{
  "d_expert": 64,
  "d_shared_expert": 128,
  "router_score": "softmax",
  "normalize_top_k": true,
  "routed_scale": 1.41,
  "balance_loss": 0.000731,
  "shared_expert_gate": true,
  "norm": "layernorm",
  "optimizer": "muon_variant",
  "beta1": 0.93,
  "batch_tokens": 65536,
  "train_tokens": 409000000,
  "max_steps": 6241,
  "dataset": "wikipedia_en"
}
Below are experts of layer 6 (counted from 0) of a mixture-of-experts language model. Rows are named router (the router's row for the expert) and show model dimensions 0-255. Each number is 128 + 24 x the weight over its row's rms, rounded and kept within 0 to 255. Numbers have three digits each.
Before each expert's rows: a language model's description of what the expert responds to. This comes from a sample of Wikipedia text that the model never trained on.

# expert 5
It responds to: Numeric tokens in dates, years, scores, page ranges and table cells, such as 18 July, 1320, pp. 69–98, 3:41.
router:164081122151110162122162155142142145148145141072124128144142111144111160138127151151107146116120110118111126110167126116083115138121121153148164126088115126154147087144123121132151129128068097142099136117149129158106162125113142091106162133109116128137125147151113121095155122127091113158145124142183125124124106155148135150131093137138110110146168114146121081195147139101103126109173110157136117165088123090145127128120111094174097166177133112146151168115066154097155113091091153156119093120082118125126141092170102106111152151116137121121145129150152119127150162111145156108071133106127123140102127152135169139135136135157094121117163148152133133117111112104116087135169128164154120111095139154167134118117113109136083130148106082126133087122104107121123115118114058

# expert 7
It responds to: First pieces of multi-piece common words, often capitalized in names or headings, such as rec-ap, ch-amber, Prot-estant, cons-ent.
router:137109116150126135112125154164140146158162150078112112123137122153144180128142127164085120105122155099101138138161124127123134102167105124161144058094085092154125089125100108091166090120100114146125122153168098139113145127141142094148170137084126134117139119149127119141142125110138136084141158134124130164149121139146148126096117142146110102117166096144131099171136119126120092093142096169134100142132097115184133108119117090134138158181160106169134152113117123099136123130106119143135117109127114154148141130119105127091130119114166111088166152114179130172173151143126149124113089105155102097119130153118140137122106113148069163090161139119136126115121111130099098124138123148162141108099137164159101158104089140155110153161072117149161103157135107122135163089107106

# expert 0
It responds to: Tokens opening table cells or lines: column headers (L, Player, Votes, Result), numbers, blank cells, line breaks, coordinate marks like ′ and ″.
router:141112096135126145118165131162155135128134152101117110149091112135097132155173126134123160120114133111103153139148116119130106126121099154129180136128094111160114089147129110119158088117113122114077097163161109121107153143079152088136155161135119113122130125129117103124164108114113098121152142157135117155169114129167105090125116166113122123181144137160114109132112141120097147102144123175129150151094126093145171116134128090163100169183155123139156159096113153118166160141119156147143119104136100119148123124111104125077122118119172077110161158133185140146131127149122137145057101125143138117100149146147144144103100129126109153104152147145132114099126100094080087168109136152138097109127124159173100122087123114118121166152072104116145107135146115109107131097084126

# expert 26
It responds to: Line-initial hyphen bullets in infobox lists, plus hyphens, pipes, commas and and that join items, such as - Length:, Turkish-Hungarian.
router:137120106133099143072132127136149139150123142110112131139126094133128162097157140152120130086099093125129132120123135115137117139134099129142162136128070108110179111132110114113156112142129135156108107113167104145129151146111140106119130160096101144111112112113131106105127106084142142120149129130151117173123131181185179110127115144178089108140134081148156141150107113095102116116132110139102097128121123113140137132122104114144098150147153099170125164146126115124119122084131139141138120092083149084120180133140096125130150156113168089074173146169167123160165158160138159133118133107111091086088161103172152144127105125117104147097138140192095138120092089111142121149152127165136100134076142146171135145109133089149107161157115110154156133145119111117116172115114106

# expert 25
It responds to: Newlines and the pipe starting each table row, plus sentence-opening words like On, In and Later, and month names in dates.
router:154076137130114159099168140147125141179136138123139113116144092134142158156193131175129183122109091123108156073148119113117102149099132145150133112115126081154118092161127102136146107087103116157092100128140137124099155141124163127119146156115095161106102094107130120130144128097130127153114130142160161111132114139151118144118113123126103086177169108166136112134096135077113115128181107130127121134124126078149133141114126106141096173146146113140148188116113117093124132115078139168116105106110117091138141127156155126079143156112128128130160146152120111170144155117153150092124116125132110101135147117140138122132129112179107154093149140159134137126124133095098111108166153135139127077127137193160094123072135120147112128156110075129144112146124113105150154128103095

# expert 22
It responds to: First word in a table cell or header row, such as Office, Ship, Nominated, Votes, ENG, and player positions like MF.
router:149099101105099112099144163144172122165140150101109089148075085134125162162116150147116149096120100129117157121125149137106109098118094143164128136099099145157148096139133110123137133106142118138110133149141120119092128143104141104126170152102109119133134094150117127110170118110123119141146148156139126150160096130171167124157118115135109103131140123129152135149104148098120100131150121165112097164129119124177154109144138102133137117162112093125122183123104108114131150145107153129081125092107075070152121116098107080125132138100156123124142127148167133125156139116138166071087093113170120084125128160158132162106095114110099109124110151158113170099135105119116089147123145175122107117125149161159143114094118072158139167168122113124166122109134087081143173129103108

# expert 1
It responds to: Attributive adjectives and articles in running prose, and adjective-final pieces, such as new, large, political, wide-r, lingu-istic.
router:178124110109131170100125143126137123158173118115111048164089123152118141136115156155112153085151115115138142135142112082092111132170111176125164102090110108178159100166133113122123118110110124144104109130141111151134117145126126106087153145105123142089125099106084138127165095135072128128158170134173126124159107149154135128135114123126114126165122100168115143154119101124114118091163123139097115137096101116134154118132131115144109167163135155155146154119133118124108167122150132160120116108100085075119156088141137097109124123118135126149143118141173122130140131106147139100078107103136104155128182098157177145115099105146081116129121157140110159126133124102107099143143119143137097127127159161135136110083098101164109158155097125144154103140136085096136138129100090

# expert 16
It responds to: Numbers, percent signs, dashes, semicolons and short values inside pipe-separated tables or lists, such as 17.98%, Yes, ?, and author abbreviations.
router:136109076121114131118132204148152121144121152120116081146067139159117137137132116149103156120141124123126162118140148130108106136094066130140149134112081124147129115132111111137106088129104117136129115130144102112114151151115125081125164171087109153149137088142097111119161110093087156120145169135166129133163110100149141113122128160139101108162138087132117094149128120111103148120143105152115134146106094109168156108133124116134132131178135108132148162099103105119132143116118157090085113107121115119159135129151122112104161166111145105109174171181154108126152159137180133148112123128186098120129108132140109129123107146133121124128114184140129123105089065121137094159125135174113112131098140167170098107100101118161101153129134110148140109173127081116127154107094134

# expert 3
It responds to: Articles like the, a, The at phrase starts, plus colons after infobox field names such as Style:, Species:, FIPS code:.
router:144100092143111155078159134142156132159149136112112137132127120137124167106135148121114127087106114110146146124159117111143122106118115121140155116116094105126166099140117088127143096082107112132115140151136153140107145126126140086105144131105088128148069121136090135095137113127108153119133132177159110133178113118159157115106080150165116117128157136159146112139097125091100137120168085150110137112134094126155163148137144124185124167152152153126123155117099127133154167123089136152134105109114108090147145090163109091089149134115148145113146136121167093151135161143142154122115134069137106094081138112139145165110087102109095160132158166136114140102136119119135142156155150139159136152137139136167143135112126107136141149133110143115157106169156062073081157098079104

# expert 13
It responds to: Opening parentheses, quotes, equals signs and table dashes, plus mid-word pieces and prefixes, such as priva-ti-zation, exclu-si-vely, un, inter, pro.
router:122104116147057135127142117126122106154173125122102083132126146154129150133125143166119172144114122101117170136163140081111114123168107123148195089123147098131127083111097088111127120106106145156105117090151123140102148145090142150156170131127120127108142123121089115100120147109135133130107127128172124106160117165140092135100105165153094113140131089161146110154136149116127131087126120153119158130075096108163125122127113109112122134177141142174118140087111129091137122110113144166131091077093135127145164111146101121088108132087150095102165133172118093142154127123175153133107091119160142114087170118148163164099132111150114146088139129157142129091174119118139145147121098141111088130118161175124104137142146122112140151141146124133134114159136140099124148108126087

# expert 21
It responds to: Ends of infobox labels and taxonomy terms before a colon: Born, Genus, Coordinates, Binomial name, suffixes like Strigiform-es, Aliase-s; closing brackets.
router:152095126086109131121144198118153143177158115090109118108113161169115117131133119144083168101140089099177129105114135110131123117156105157139144115113127121131171083153151105141130088107096093129107134088159105115139118153122154126116148149107108118118089125162099124115151099150125125107142125135156139159165127143184114094124124150094126101160155124113139083175114119070136120112164105156131113161104137105142172101175106115118092122179162143128129151129080139114158126109126154165113087128101131136117126101129127096084150164141116127121156116156120122108181129128135129119093104080145118110121139129102148171150133131161097139102151148166104134128125106092115107144140133209128105122126116149146115157081120112145125127116129110137138110139160118100152140105146139

# expert 2
It responds to: Verb tokens and their inflection pieces in narrative prose, such as took, said, moved, del-ay-ed, decre-ase-s, went on.
router:137120095107110155145154159133141144159148191117123088146120100122102137137131159149132129120109090145137105084131106082102116128121108156160150090077123119163183106142102094140140111119097134129106087119142125159096156141124161127125157161128093143109085091144083144124119119138153130099139182147141158129149098124127157107079120140124138081141141098101161141166132102097081116109175120141146137143073133112165170108145123109152112152164140151166146154147098125115117136117109160122100120117137103092128143085137098103113150149109132064112157147169154107125155138105148167118094127118141123131098141122178143126123091128158106107134128162143098118133086108103101136139132117172150108121122140139131106131097116128147100135127111095140145092129148130105146163081127093

# expert 24
It responds to: Syllables inside South Asian, Slavic, Spanish or African names and words, such as Mohamm-eda-n, Ram-asa-my, za, ja, ya.
router:136111113123117152086144166145181147137162113087116080146091083146142127110124127142093156119131143079143112099146127096137097126166128158118142125124113119152114065143121062108128136111132146172134134113160146140100144152115164114147144132140092140082122129115105118108132112121122137102137144132137093135125119115122132123115144152169137104146134137125143099162116099110104137133130119142097098168111121097158130136123120082150116141167158119130133161116082153100162109112128115148120106102087108122177160102132123133119165154117129121089159114169143109106177177146165129132093119082175096112117155134141118132121137138121156142083135161172143118108146089079108147116160138160160115131139127130186104138126116143155099169174131132116128088169147102092091125091121104

# expert 19
It responds to: Country, city and team names and the before them, such as New York, London, England, Iceland, Philadelphia Fusion, the United Kingdom.
router:122121075130118121138136147125151142159148167068147133152112123128129121118173159136132144099135127104095155088123115108146112117122096138128139083122116111190139084163078087152156113109097100131111142116148108129111180134096138093107173151070103147123141128131096099077133121148109168147151142139154134158151129136173163140153117131168077093144156120182153093144106111095145112137145083145134129129141118121146149116149112107154132153161134133148144150135114139137149138115108129128117108082074081109142144135137139081108152141103138122075147131159148081127107159137165143073111090131121100124148121130153129110118142134156117160127110161146133132132132109102122120115148132152154133104102130135197082075130101113156123139124122091128136105155139107122119142114144121

# expert 29
It responds to: Nationality, institution and occupation words and their suffixes, such as American, University, Army, folklor-ist, Baro-que.
router:173096091120109141107157119139139147143190153077127121125136120128109140180118152179136148077107131104129125099149130110121101134131094154150137100072117097156152115137113084105110105107112095166088102136153104116116143119103139096099162140087111152117130107144100134105182147125117167145146164158168154132152122139137167158130118127155096121123157107153145087174093094125095089112148105154117117126147072090158145083140126119144112127169160134150114141154120121117130142129093128133111111105121087099107180103136125131109138148105126155120161108148152118110156153146165130096119100105148120122134148113155173139087080093148099130120116133149126153122126101099120105150185115168138137116091129137138096110116108103134127161146120120149162116138143111114113150119097111

# expert 4
It responds to: Word-initial pieces of Latin species names and chemical terms in biology lists, such as co-eruleum, hydr-ox-y, bi-carinata, plus backslashes and underscores.
router:145110130114111161096124167139126115144169132118121120130095148142144159120142123202103141102115114113090131094132110070098091135141124146120183133102104133140106100171120100120109101100121130136131095105175120162152135158101134085116144175111062167119122124130145108114176120089098114101119127157124131150143137168157114122109093146113103146148162107161136094129159128108131112135158108160115116152112088113153133120137110098147107126171156096140148168100108153111123160106129161137119160087102153155150118104140113145086138164101113120092143135179152101131139135132170166115079117135145113096106142134147121141093123145152084155105143143154126153104124098102121130145128130157154111123089134162170112118089102123152075125154090146134140143146153092112145141118133125

# expert 15
It responds to: Separators, digits and decimal points inside number-dense stat rows: football league tables, goals, points, vote shares, measurements; also words like scored, aged.
router:176146093135114148132133140127150161142140164113124093145119117144133145150106190139122178090134118125133119124125127107140108123145101166174137093116082093134115100144126131125126096118128164135103103136160121135103146133118155130133164122116117115092138102137101101148138130126136107097142136140140120107187107126187146126141116126114107131107138126199111103135106135101125156096162115150130107126122120080146129135183119096142136162198155146130131159103123121111169164104096141125148086118141113099119106111161102071091138155069138123119174147149164096128147135124165126106087107102123091098107146137140165116126092143127111163110131160142136126095132071119115129139142133131166119127076145141163081139113134108145083151117136073142119091125136110111111115120089136

# expert 9
It responds to: Short word-initial or inner fragments of common and foreign words, such as g-au-ge, Cr-ys-tal, H-id-den, and, or, Be, du.
router:165114119110127155100100124143151136115143152117142104143120094165140149128157133151092166108136114089088153114136098107108097077146100145192123119102107122143145095155114132153172117128102094137120128104148121130161150157119143109102160148110135139092087123141150133098097108096113114117122150150133158161157132162140151122104131161135118106174104089143117119158112141094122128142109121143117134160081108050161123109115103086131120142185176163143149162117079142096133164117113161122116123083097136114140148127137155075097129126086142123112150138131128087146152147174138137137109121097148125098127139148168111197108136100148130134103149171141148147128115110114130125143124137131124078139101128149140110154082119114177095135117085150125132103164134116108126116131122117

# expert 12
It responds to: Column separator pipes inside table rows, mostly header rows (Host | Location, Set 4 | Set 5), plus semicolons, equals signs.
router:157092125135104143112153126128166124124147139072120124121124085107097159145133180177105184119079126095121132103139157111099154136135113129144137110127106107127142097142101129109129110121093114138092112107141144124100148123129141089145172138116125156097154135131091117133178129126110122102126139142148138112114116094151119125124112116141102121138162120121134101147113110104120115097160090154107079154127124100160141149151115073156130119163146098148144179143099121108113153086146142125121082124097088099173151114137119101090136128154137116085189160148156118128157169119160174098146123105156144106110150139140128127132143100118126164104145145131101152075120117147131122134147118210164123106089131127175113151136105097163111134149117112122149136159135093099117154139112078

# expert 14
It responds to: Early fragments of longer Latinate words split into pieces, such as ins, conv, acc, app-rec-iation, su-cc-eed.
router:158104097153125131114140147142120124169134175095109078144100121100118121121124126124085167093108101104088151102160124088084113131139144176147137070105101103128173081145117128138151116111110123167144121135127097163154150145127174110136153144113122141091121098130124117129168111100116114102126125150127121127171105138139130079119104158127133106166154114144164142149139102122100118089139141121143098129113117129126136106152096094146109130205143142149195157137091122118125141124135159160123099129131130107153136113137075109155122141099146072072162137143148103146164122126138140107138079145147109140118105090163156084088132106119112162091178134123113122123106142107113095097140127142149114142110126160160129124117118144186136160133092118136133121143130103136137141095126106

# expert 31
It responds to: Nouns and final word pieces completing a word in prose, such as development, trial, rob-ber-y, fal-con, reflo-ated.
router:168136127130111136097122159155124154168150143140110112112123076135142146150140139134091116115124146132124116115156135104126147093127108152113153125078117105160136110150119109139127103104110121116090119099146133159113167147120129099145168147123092102085120094171117156070135144139133136120107163138158136090189093134127147154112127164111098083146135109151135119177144101099107114113139129119111110118140082105173168109149109114159096130174182126116134145079125115125121120110128123143103095115102092105137139129158101126114119153105160104117170157177111121126175167157156158112116123111127110110122138152134157137139123115182074149125126137157095166136136096111108084124118115152115129119082139126110129089092125073173138156118130110119148107119151111097155174093149104

# expert 27
It responds to: Auxiliaries, pronouns and determiners inside running narrative clauses: have after to, had, would, they, this, the before a noun.
router:165117113133097137097155158141153150139120131117163112140106114150122120113137158139117156129107123121128136072166110123110129106151101154171123109117114113185126107163106095140160077109081096136097104096151136149117160153098165101126133162118110138109097106143111134072167115111077145117171100156156133132132111133141157131103131152128122104151174114155146150138136100099113102109166128157128114151094141118140178134134109124141116122153141089149159118145110135102170145124114160154121102100093116101133136119137151125108146150120120130116139189154140098164136165134141194112093123108147118124106184124140125095111100118132086126119127172157091128123146113094081105155119110128159091111114133147129102145097112106168108130159134087137142109174151089115110153105100092